config = dict(
    n_layer=11,
    d_model=128,
    n_experts=24,
    experts_per_token=4,
    d_expert=32,
    d_shared_expert=64,
    activation='geglu',
    moe_layers=[0, 1, 2, 3, 4, 5, 6, 7, 8, 9, 10],
    router_score='sigmoid',
    normalize_top_k=False,
    routed_scale=1.0,
    balance_loss=0.000558,
    balance_bias=True,
    init_std_router=0.0102,
    lr_router=0.00224,
    vocab_size=7047,
    norm='rmsnorm',
    norm_eps=1e-05,
    tie_embeddings=True,
    optimizer='soap_variant',
    lr=0.00866,
    beta1=0.95,
    beta2=0.95,
    grad_clip=0.5,
    batch_tokens=131072,
    seq_len=512,
    train_tokens=447600000,
    steps=3415,
    dataset='wikipedia_en',
)
Below are experts of layer 4 (counted from 0) of a mixture-of-experts language model. Rows are named router (the router's row for the expert), gate (a neuron's input weights, with its number), up (a neuron's input weights, with its number), down (a neuron's output weights, with its number) and show model dimensions 0-63. Each number is 128 + 24 x the weight over its row's rms, rounded and kept within 0 to 255. Numbers have three digits each.
After each expert's rows: "mostly gets" lists some tokens that are sent to it at least half of the time; "comes before" lists some tokens at least twice as common just after its tokens as in all text. This comes from a sample of Wikipedia text that the model never trained on. Tokens count by the router's weight.

# expert 1
router:108137133144125139129149138081123122095114123108125090135146130124130127056121114136116143132091051109107148121157154113121156108121115157221144100136113136176122117120158100131136165095104108
gate26:097138119133098134168155103165113111087113124079119107123130126126114137129160138150093118153120133161157151158102131174090154114159140136118131118134127126126152145113142107119172141108106159
up26:164108124148164117129112139130117104104161135153159136077121133155141176158084155125140114121169143151112118105115161138140115121119128134160162153155144128086125101165170099125123161145166138
down26:100110135143166152142107140149148114133159111076155167128125110112125103124121147133097149135139099146126162141121107092113148085127116123116118167142132158086107123172165124101182128159100166
gate27:166127146088149135120151108093132167161142108050077113168107096099119145113126150166152128151126142124185118120128150133142153133112112134165142158139122137100100120084162134181127168111089112
up27:135126138160161157091099150138115137208073153205162134137134134128143120148134157139123132144120105129110103138117133165121149087133128129132125140121132154122126128118165143113139140096094179
down27:140125091116124069103119149139116143169093116112104117115158148161164158125143135146137128121126158121191113135110137149147168169114132151128065120147096088132144107113132130131143125142113101
gate28:122092153130159175132131111093132144114128134143156075131120088140159106143133125156137182143077085164141127133142116116177125111127100178139168176117111097124103131120129109135148136104124129
up28:125118156121121132125148122135132082134118106140126111138139150115162078111103132095078133167139137156161103144159133155126116131118118120109146121137123113143111183146100130115107145138119149
down28:132162129134100112144088127153185111160115104141132143091129125126099153103126107049092111110135141088117160100134145157132132141160137147111105131149109115139135142179080115132099132142098151
gate29:133107151103115104142143163124155145124134160128123111121101122084141106099149117123098149122123099165149120134138114103175159137145141159150129153138148116132093115158109111132091126133135067
up29:151123107157129157115127136094142119149139150101141127117171132152136101152177128123144150128154105135107123104136072112167107102163181129154165092151079130126080157131174126081136094138135128
down29:155157117093149172091126133174089103109146147131108116144119137075128106113125086106160124113140141130146147084166130085118094149141086127122103176158144131090126134114105136108091169135138145
mostly gets: " for", " with", " to", " on", " and", " after"
comes before: " the", " a", " his", " he", " The", " an"

# expert 16
router:124168147112088149131100121134129124094134144119129105094124105128141134065136117185133100158111069135116141131125142135118149121116072093146125153109133092133114127112085068119146129158161120
gate2:101128098113106145101176103142100152091151147090122095115146134146161129122150099112112114140123141095129156120125099117123162099162126127126113188116137138119121070123116133114138155145155185
up2:105153132163098144153144116160126152111122109132173121139109085157131107083152127087106120144117155154127160108138127112108107109130125181114141114147110116131129156111111140162205137118127134
down2:080079167141131111086111108184140102112144125111113097117141145128168144122126165084123123108125148133144142096125147147117177170139163120134091139114127140117135051084141096126126124133125177
gate3:152125140118120150110087112149108100098156121055091115086125170145059160118145142086129134139088133124151107165163177135095148162108144152134103113142132129141117142099124115180163134125127132
up3:122089110136145102141080128109142144155119149139130149122117114119126132151140139145164159113185159115138129126079143115143139146085094139112102103162137141159103162120184179074137136111175107
down3:154128151113153156071070165180087108110145154091099160176115089150099156090115093131115161157102126139118138129150114139135127116093130100130106130138106154140129122104129107141136147181152142
gate4:061108124128105109121144145146138144116107165104161170127153134103097140134097121149163116131156100136151151115122159152122129073117124137100136161099173173118115083146093112125131093090112143
up4:166141138136118079100130145125147137078152099110110138110079179082138135152112101155141146129170098115130133153135121139096158145107112127090149108177108144102125117146121138081112076078121124
down4:114091145094145098108143081096100114160156125124135092127147105175134111110164166121105085148105105151161118144108129081118129145147134089171171168084086120142105133085115106127149125191118112
gate5:134137133143079113118149102134120113152099128123142105115095131107148119113167139136108065110078144146112158112141090109097098137116081178143178143102124157121121112151140148151112114131116195
up5:140072103141177160133112120144122077143138133148123147134140142125097139145174092085130121119121117141162130091143090131119096141110166101157096158134117114117101143176148085110128109106117102
down5:142107131133102131134163128161113122130124127146140073111095153139164102128151121138145085170074155112108144133152116117143129094133078158131142122109102141087155119123132129119097158085138186
mostly gets: "\n", "==", ".", "===", " =", ")."
comes before: "\n", "-", "|", "==", " The", "The"

# expert 18
router:131131147116145128126127122099154168134144123123123112121153110129137132154130104124115119086147142114117108126118122127095094082156170092129123051141131142139121109069136094095142153124097147
gate26:092101107121081171130172141116145150133174119145090136111151125114099117090127120149125136095128153155118145127188126153142121117097106130067125134128155135139109104120108151154084158122121185
up26:137129085138198155119095170074149108127131126130127155165159173113087129122098107122107080121107123095124165139109113127165156124122122095127098123109129112094111135118142108115112124094126120
down26:121140147133073117133137130113137149083119152124111161102096094140116147143103109154121082115129160081142105120160111107124135137110134170160139173183147120132168177137086110089143130125107131
gate27:155120141088101093093160104144116130184126150140109093077124124133120131136138135143161114140099169132129084157115084148106125128114122128130125127145112176143105095125144080056117134106121139
up27:128104122115143163144170169091156129164132109129148150142114183125104120122129164137091146146124089129107148110118128149153131122134120159118158163124146121172132118159113126149100123123136147
down27:109163179166098129132098146126127111110127162093147086109124093090117123148136113073132104151099094111145134138083101117086126106120140132155074113161097132106096165142098147141107153124134155
gate28:120153146097128172149091085147110116109139164131116117144149166152104119127125118104092155137144149110155135137156139161140109108080129111147134124115139095106125177106115108114130154122130089
up28:133142142122112155144059094126165118128094109108130160068119118128137111103100114144135142136140147150122153138156088108105147180091088135142126159143122134159131123131113110121109159111125169
down28:089094150147123051095118188139137125147103155101183146114117152111111130120126157156129138177147142166132105133118124102132097115127107144145162125154117135149151138114077136144105166124146116
gate29:146144167097146121128124133104130121095119121069101140111134085177125126124143129119117129149178154116154143144159095133157114134122128132126119151074139138133140098098112091087119104143079106
up29:155154087178121167132127111137141122125134106158097128131107105123135132190131152144083129154162131120132145062155127134126145125127102139144107122142156124194111138154120158153122127103147131
down29:104114132126138115160151151100094135123135156103127140120158135144116103112087079167152124117136147158105115079105157108113164112115149143171179150136110134104147143128085150154099112140125106
mostly gets: "9", "0", "7", "1", "8", "5"
comes before: "0", "9", " |", "8", "1", "2"

# expert 3
router:102127119142114133119121135068074135154164137093161135098169144134135125145180130151114096119112131129118137118148123128129138119110103138146119135118120123089112167123125153141120128138101169
gate26:171107135176077131137087187109079094120171152141102121131131132132158130117186139125174126087119113139122152160145111101156124130164108148162089108128142105115096129153113121141129113143119115
up26:089145116133145128138157141157159147115100155144148148167098132149142127138101079106068165117198126126104131135110151115101128163118111135107146152142082122155163158113119120154137121131106107
down26:112103140122121153103109162118144122151134053130128132151126117088157131082179110109136099067136138104134154135148112126120133102155124099139139128138127109110113128161109143166127134159119127
gate27:145120125133102172114102087094128138183139128072169194108102156136125127097097160158122140111125115161143153110131095102173132113136109127118131166135135151128133141148148132135137148131120159
up27:118111144163144144126103106122101105120087102141114105108116132145103100152121119083155134105111133093125126105128085116172127170090096132120167129127182110124123138136185127118158130125116031
down27:092131144110143147148101119108110163136146078100143127125142130127150132135152104184082120168168106137117133143172166096103134116089158107130158131122102159173094101133158125124159102160166157
gate28:136138144189138126131142122136110163086132099106127096113128122140159105114125127083178142112135157079100145123078151085139134183120109143135166171083139116106126115110161110143161149152115128
up28:169133159133121148117136137116086131141131127097119091051091138159126115111147136131130135115157158115139107140123157118125137162146110171137102120138176146125135125123150123136143100122079095
down28:115110076147161096093096142131166117124145154139100137101129154086113107150140127089162102113084134159095126151111155119142141127136134125169106147111091118090123087114098137118155144097128107
gate29:138151147133116113132086103098119136129141135105086109127137164111162130154162155161098101175153154142129159145157130128126144115183123115133105092127157144093143128183091105124114105101149125
up29:160115153097102123134110148088099181130145105144121125124175132110112141141137125120125118159133130160094111103139094133087125153150115105115188110138152100119140149133192081120088125108158189
down29:095143120109111157100130158169122135119120143127125162099167124124132129127111134155092105166120155160124134166119145156113134124085129115130115137131150161159121168115141117168175127156090138
mostly gets: " |", " John", " York", " United", " USA", "ford"
comes before: " ", "\n", " —", " L", " +", " W"

# expert 10
router:185119130141099126118114149144119135139144142114110122101157152119116144135106123117119146163120096109104165113127134130063097161109116117156123085135113148129123115145142102119131121152166120
gate26:114128123106114161131124206106146123104102176091155137164143158156114163122136130091190125130107130102137118140148161117104105137151126087131116100063136106146117128137133158140125144122133098
up26:110200083109109117148136092102129090138135149105155149137110109119150122155153148086124090096146109101125129092103123090139146174134122121122129146137135080152141099111145130082106116131099134
down26:090101160123123128141126118133138114125134109116116139090097109142104135149136081078141094159161155119127119159121155154143109124119133101155117107119127114117102147111159110150120152145146150
gate27:124153126082083093119119109136098095119106165084097117144121172123130084115152117114148101143093184104152162143155128170124140168095131132141148111129087149142144107123137124101127138150136138
up27:089189106125127106119163109132115117176134106121126119090118153104112126146136092151138121147138163168132115145129118139135139134107110154124126120151166122131152158150106108164104123176151123
down27:142122127108128109115103120132106103131114110122097168169131094133146152122180080126140159115137126135165133116131136125148135132159102126129122120110149156126084176090138136121114100137169134
gate28:160186157129143102089073147092139137154096097138117107089120133078156125121086152111141140119126123125148113164134164130112136156147149131140133130155112157153093133164102112142136105137145133
up28:163147153132103138093116142109150129104131082118134143125112119116123142102113103139082149150155170124157146144109141129140125129121092136131118146182148124089131094154133110123127135124153142
down28:111107098085096094081148158163127107101108151106140091112175138142115137130089128130126119121127097169160139104107128137125112142116107171164123135106127107107139142125128130125125083103093155
gate29:179133193114095143085133130138126133099143139156113133091123177128135135175120108104145181168109106085176129135090128120118135136141084132134148091152107134159090125142145095182139123159166138
up29:112118109115126136139141115119163147119146131144097087157134080155138115099118115135122152144128124131155168135131099145089165117153130180150146165124137128142144146095144193151111118070120088
down29:126102138110094091096088140113118112154138111106101139114106179108113133116119106134114131168087111065133129165126112101161110121142127094082093158147123125122140132134150159100090070133134155
mostly gets: " the", " a", " in", " to", " was", " as"
comes before: " the", " a", " an", " his", " its", " be"

# expert 17
router:110131139125095128119113112140146160085144153122116126102101119142139127088151112128141145135084099123057124138117160111087113114128114102151083133122124093117122126105092089106165152147173094
gate0:122146136102128135126137108135087141128106159081160174112158101132125116108115097107175166115147152167081154122110138164143116154107089102117176133165141112151135122145106136072101070181124126
up0:175138106118136100141174160129104108158121145172141170148084143071100134181117117093116137119135126111132113089127100096159107137144123121136114162142103154108107117129125124172132098132137154
down0:112149138105159168153099115176080157134095114160106112145146112123141103110138122082157141106137112111126174118108145120090154132132114132149091103136129129148099093159087107137108083133140118
gate1:146136107176141127121134102091097123126139111151087141173090102101084109126181094127138144100092191108092143100141172120136148123151142123137131078126149126148119133108117118119144155158163106
up1:100168120109089152126116145129117132147118145152149108104113150108116126156164132158130174113100115157131124091158156127133102153136127104100132134108124147142119109126070145132109136136195144
down1:148116111166130086159123142092146142118150120087118137100099120142152149138112143128125107154113123110131145090109154096140112131114089101145136158104149126115093110185157120150105132103113148
gate2:090141151182151109153094101140121086120117110091118115139128149150164170125084146132150126152169121141137117081100132099134122131100135127137095123087129115129115150138114150132156150159141141
up2:161085161105072144139115110062099136147138115144137116115134122103107159162067120148128110092131146118095158121116114129080130108120142177124131140126125147083137134127146111134110130152128129
down2:128122140149147092144102161158119109179136130137100101109120147152131121160148173120114152177146101108103132116157154165164121138173149143075123093164110127091129119136145121131126140144177111
gate3:150144097102083143082113126127110134131125120177132145108136096072147093146163132155122092109175110154106086163099161112114152122133170132153113152110156094143131141125127091114128140122118125
up3:126133149110151157111171132124133141115081119143156099133143155145117133163119195069105133135113143120147132125152127101115136129156154111201060102125134124116166149124107103119117104154117109
down3:111105108118125104135132141108086107132161068146173115134118112103137098138141123093110154130166073151120103148122111187125128137119156175154152103088138179145118157147106124165140138146116133
mostly gets: "\n", "==", "===", " ==", "====", "\"."
comes before: "\n", "-", "|", "1", "2", "=="

# expert 12
router:100110147141142117121124126079132164151083165119152123175126138121142135083109108146134124100124089133129140150123137120107117098146150178167116054128151070157127100074158101120101167109120143
gate26:151096130150179112118146091148155146138156113184167104150132152176113103105110131129105144129145155102127136116130125115104124096104173127135142099101139148113093132108103143126115100171103118
up26:126132135104118124142140121190127132135119102112146145138136157133090142139161151150066080123130163100191125132072112119123117121153095107159104131149161127114075103096142170117130151120144121
down26:146138094153091091114088151125107122139152092087106117124110125096138152082122153127092123140134147127094093146137102153115165127124104093148141130127116084105098102106150126105161153146174159
gate27:121075133136158070113150132135125150174075101102126140139136107134100156071111118156135067142132113106148131135127102130114119113172148127116149124155122104128127099113156075147081099117125129
up27:104113106159138073138130161104144141149109135104126113105146093165139099123110119148106130191126162103102104170076115110142147096149121137122122125083103119080190141104159118153147140129126167
down27:145119102123104104126122137136171119129152134144147170171103107170144174125163140126145138123119134158188102111139103136164122114104132138174106111135074138129155126175182125153128144118102136
gate28:154132136100113134123126133148137125110110105073123128143141110143093129080155124118151066111115191131140132128112147141101086138155090186138134092124111079102094103110128111105145118120117116
up28:125109157138062076125111126096084120138092094111094128100103151157123161114103140108125078136101124137099114124153136132063146142095124175132129133103111162122137110142084134142132141112149133
down28:120120090083109129107154101150113148147154124161067132127133142112100137148129106118120177117174115132107080158158124138154166139147122155092124136142142157130142123098145136108127120127162130
gate29:139106136111105153112147129161146183145076134087174164152151081144148145144161180164150123144097097121115133123108118123138087097112138134084153130135112139120129101113129089143097143106167119
up29:143110116132151143111133126128084097152176172120113143139133132161134084146104104115120106149134145128152100161098158108158113117111143110147131140172136149069137158134154075179169089143114128
down29:128127150090125153130112147159054138130136115126162124132120106097149097123185100123144127135115111148118112166167164110118182125149121155135136143122154155140113147118136140119130160145124117
mostly gets: ",", "),", "\",", "',", ".,", "8"
comes before: "0", "9", "1", "2", "8", "7"

# expert 21
router:162144143143108131134157162134190152165113104094131145146074114129147136151172054153155139152127134135127107130137065110139119157129138149124108126110154140097114147143138144175095136156118152
gate2:079123122133108156121161106138092090080139091138131110183078100139102118142154113124147135150157133120124156114083159126143138153154101079081112094139113128131155121120118129165122113153111154
up2:128093149146122148178121131112148135123147092157161122147131112123123140109134128163129162122122170130127122109111138128144101136151098140160196091156125127151141127161117133144101144114127115
down2:144083108157143103128175141145121177143149117108120096126103098162122146127134149173130123102157140175141141116152135092151112143109151119117091157119102155115098143102117091188129096119130127
gate3:170103112154172144105129134078139155148108109099136144116089083127138154169187060175140113132110122152167108145112139107177134131147121157131107089151155147108139122143110145139118148144104097
up3:085163130126101149160144126121126159145126157161114117124143093157125076142125142156134096143120101117104165114134104141133150138147157116114129105166125101104174107130102116103109158130116165
down3:178079143116121130098126120136118102133121109110161132167095098110132120102169094097078117120144145108134131142157124100108094128121139138141100181089137168090126095149113129161145102162120115
gate4:160153151117166158152137125094118138123145098100111124120138133146170132090125111127152138134126135116181137120114114157179101171117162110149110108126110165104106132120154142128128185115064163
up4:115144102112141119133146165119144143145121101147153124102110173194150139117173110115137145093134100139103134140148098142089124130092158128127157138189167140093123106111133139138135131120134142
down4:125113106100161191069116138127142119150161141120100125105120126141171132122167142108121087133139135140073122124109108092135118066141114070094111133107144111137136085131137158112125114142173143
gate5:121130097124114175138168122163130115105113088109111144072201148124107138150146133136129093123107122129155129130123124131131085112133144124136120135098184126118133130137141118092127101106125179
up5:106148136160102140160132147117198125100132106119149167172093078115103156096138117155109191117126139094142085075125103138122084138139152126128139128138124108148138124109117136131108133166136102
down5:131139096130130151137125123161098116087108148140143100111120145158124138087102106115136146123111163122125183147089142143105118115128122084108144135105142141124131142117112108109165107103167075
mostly gets: "%", " United", "ity", " States", " season", " team"
comes before: " of", ",", ":", ".", " in", " and"

# expert 0
router:103178122113120130133150140085103133105095117104129124094174120140102129072136098174117139150136067088109106125139151122150184089110184152192144083134127119146120130118130112125150141127147102
gate26:094120159148150127165147145125135080111114118111146127128140112103037102148128104091139132134124092121147142107167124090107158169120122146105098100087162102171101132155137134104140107132166116
up26:097141098083096112142076105125165146123147091149138157122128133144133166137124083146107141147139144103135114079107139126140114101129166139104133105143145117139127127124158100145146183131089120
down26:182170089158106138145125114080141150131148122148109088102092109127126129086110125087125140105144132111139121123099124170150093099118133139121144140110139177117154103122169113131146126115092148
gate27:153147125085105087079107164148146104129102130135115151123149129154137095116148094153173135119121128138141113121136147124131117140136161093148132084135132110137129107171129126127095142124137175
up27:123118108112092141131109139098118164101094145156160134214140110110131125087159116148132128135131131113088129141097088121167136118119073122133092148122139104142155109100160137106100136109150164
down27:125120130133144077127157121168126142170110126124105102062147148148150141124085157079121140153144139105147080120110169106136135144124104131092145107159152153136139151166094158097166134135115068
gate28:129110109118152119142165154134139117150074111131109157096151131149100115155101123146158192134136129105105106117142132138123120150105149123112126103121173108136122115085107150127144115074121138
up28:102105158156107137110158130108120142157155150108108141104150130166132085103144103107114094105138136174147121156109140170145135078144105094108171123123109111113171124125140135125137160122091105
down28:163109133134076048141113127121138119182144139127135135134140101114142116127124115033144130158127151117128118152137132112136115155118114119107123136118098149143111116140123175151133129159138103
gate29:107117163103133156135161142122106132173102160112162137094111126175132123167171106076158124116096100109103142134079157100166113106133118121098158083107115167129140147138077141134148121140138157
up29:162080112116120148148141121110145102146095140099147126111122104100096120129110120161157153149118088139121128068094126155163136153112134107123147099074144130094109125144149089138122150106118133
down29:173158134175099130123156109120152092113130145114107093121105111144127112150134148078121114135115103147124132157159161145158141106102140093100087122173109137158122076137094124140185129130138144
mostly gets: " to", " and", " not", "ly", "ing", "ical"
comes before: " the", " a", " to", " and", " in", " by"

# expert 22
router:140139134099092135116147139087166167123129155116126118130090109130128107150134130195106116125095141124105104131114129143144144126155107094110102090150120124107135144116197094113114155115167097
gate24:149149111124097133122117173139176137115165139124147105167087136126120128103120146144158194116158108144152116127172118138128089128162173136118138103178081091153113153157174136121116158148152117
up24:108086186170109106133110103127138120111124108125123086179137128159068128141188128128118138130121073105129116131131133132110099102102142139188142119127123159152137132118104131127141131105100120
down24:113155121106173117090120101122081092186133122108153129158135125110142166152140140173128161161161126154145124156126115104135155154110097131105114095123122077129116116094135120116125152138169142
gate25:143136126102100149106168114128128130129123092115147130101163114136117105184140116118117125138122150099112161142118148120089151107123155123106097097181145120143148166092154110093117115147120116
up25:132166108139113148151136082149120136154129103152165109126140179152098082150113143096089152154118109108103120101146103132151146139158124137161106108110123143113114084120116132127134139130094139
down25:107113129133145108116123146163148123121146112090126092105136106175139153122122067125141103136121120153129115144125119110149137133136158133163109067112107109122069093088111082149134109149142169
gate26:127134152124147138129115154130141110101079122136144173125111136122114119130109168158109108122090131137169087129167119122103109100112131136135139134158106141122139134132130063141160165112166152
up26:154115155169121113128119119151148137111106086116132108148122113090151145150140122114152099122138094107087095138133137133179130073126143145159149123124109100123090181176129151131138138098087083
down26:163121145126095113130131119077086120177136102140133115130140081120125111122143072136123144082095115135150130119075134108142096125135161119168167158145127139140138167123169128114133116143058100
gate27:109142125134146136061140090133125134118130184127120130124105136124123113120101152168158118090152115142064138115127143135130139059129113140098134115088132144098110177119140133132101144117112177
up27:128117090125076135112088122131160103150119147115099129140156119137111158129100136107114106133117128128144130111138120079127107128154096159058137115085155175104079129129130115124058105102117113
down27:090144129171127153122122161112112114096158122167114132139156099147077155118138128126145151179100119111126148128125127124141153152132160149150149099115096106124136148146136129098125125157109119
mostly gets: "|", "′", "°", "″", " /", " •"
comes before: " ", ":", "-", "=", " P", " •"

# expert 15
router:098155135136090131122085125090120116104167140106153101086130168148137125156145130140127138167095098140145119089133118137124179148114116116176111132143112086106109164115131124124124136121093152
gate26:127163121117115117113131115149125141124132108141136135095123155141129092121112138167124151140142091139080132115127152095100117137139171102147132165150129127116105189128122125113130168100125146
up26:134172111140155110141165125138057156103143088145141104139077078094115164126128167127132122151102124165080127168154158144116125097135115103145086094132145138107154147130137120107111102159154128
down26:097100128081133150100095135132140163146079150095129161159120130125095129115105122116124137115105084141128116107126109110130121100107135149166165070165157126170143160132122164115121107111139149
gate27:138135131128163142119114107161130106150152145151176076128095122128127112151166121148140165154150094114114080116115116166140111144173149096156127115154119110095089144120145170108120144147119121
up27:125168125120107122129102114136136108132110109093137149123078118136144122118127055060155109158146181107111157147109147175144103108159154118124146136174156121090112139177158110153115102125152127
down27:114117132119117093132094132140180156100102133142125152154132150182114162114164143102114120148133120151120141143121156143122102140136122142097134153101130117127171178108154113116127172124107158
gate28:127163089104142169144131125098129127110173142149138155132103144106156138127162137125134128125136084144122123094132118144106141138147110087122122146174085122146135118115168106154183117081129091
up28:111091109132118121115122191128128089134099105105149126127135108105122126111054116101149180156105158132133090086102119140148133100125158166162128131141123114133135128178140124118065148149172149
down28:107101167140108106111096127123143111156191132130160131142191131088074133128135158111154146168115179133124131111147125185113140109131128146079154138121122095136188161123128145141127141116116108
gate29:120163169158150184097131111116145129153122111123143129114069150071128115144172093107152148158143127138131117143140133123159139151142141083171125122099099104137135119148131142111137140118138098
up29:108102095144117108146131121138112159165079132102120093108101102141128087090111142156101166082126109109160131149118134095151122125159149133133132121143184140146109103098142102150132144145149146
down29:135121119151120099128114137099110125142104107094117084128146103084166100101101095140152130123103120125110181163152111129153121156117123131131134134106114110090159128123123158114121129143105108
mostly gets: " |", ")", " –", "\"", ";", " —"
comes before: " ", "\n", " —", " \"", " +", " –"

# expert 19
router:088116137107068129125109125116146126068159161103130109076104119141160127098137136149135128151070074139141119120112125114103175130113087106213105144127116106128113147115134139113122149145118096
gate2:142119127142131195128134131136108104079172141123131122118122098110169106110144124126118135137121165129120130094089107149128144104117113102143142086146071079150135150117151143135139166107119145
up2:135120095133114112126105140116098126154149117120147128099156115107090136103115075091132116119089121118158133140152146093181121144111136111117122133156154132142162103142106138136128101125127119
down2:146108099104142118108155081092114101121071127102078136166134126132134138103087140121115140111097064111114113119140125122109109163118119162163100159111127126108155139112108146129083133143111153
gate3:160166118087129123091116155142178109106114158134121138103106125122145102129153168122206132112129093170140107111154121137119139151142143101108153151105139124126151094116121156152101131131148112
up3:162139147154124128117107131149145135120061151087131131074132085164125114113140157144112082102122142138182109144116111121131185130084131149115155122118121113152129130132108129147081151177119118
down3:115148115130115118137163150087163135107122149166116120150101145120117143159080130106176091101166148125117108172101087132119064139112125093112129138134178151147174094137104150128129074092134098
gate4:128104126153089136110098131162116114115144155145132153113123149143129136136116150156164136118095081149169127106143138091117188119132105147169103161134142154149126138129096100115148127134132147
up4:133091091113121134124141128118115103142131106128127132134130168124091113139127109114151096135135158106146096127115125194118086154127159136105147126079111144127166148136134107141156099134133135
down4:108129108130129117178157151107136104117162158132108109145114125147175149132111141149134165151140137162112119162094131133117149118138106095128114147132122057097090119111143122099116162111122163
gate5:137137174116094069125168119111140107118129127123143127141168123142142150090130116123152111136086083089120111132122107078130149142132095128136185115146141122093137121092132151126089070102106116
up5:134130116141124183103145137133126153108083116131164173136171166151160122140128160150133117119079147132165164130070112125157135112144101139128136110088144140096140118130118155110162109174106118
down5:105095121107157129118103106121141135133145091139108181093105093138114107116153142109116152134154153180129134095148148132126131112089161136126136134098094134142110097111122163136138174105132151
mostly gets: "\n", "==", ")", "===", " \"", " |"
comes before: "\n", " ", "-", "|", "==", " The"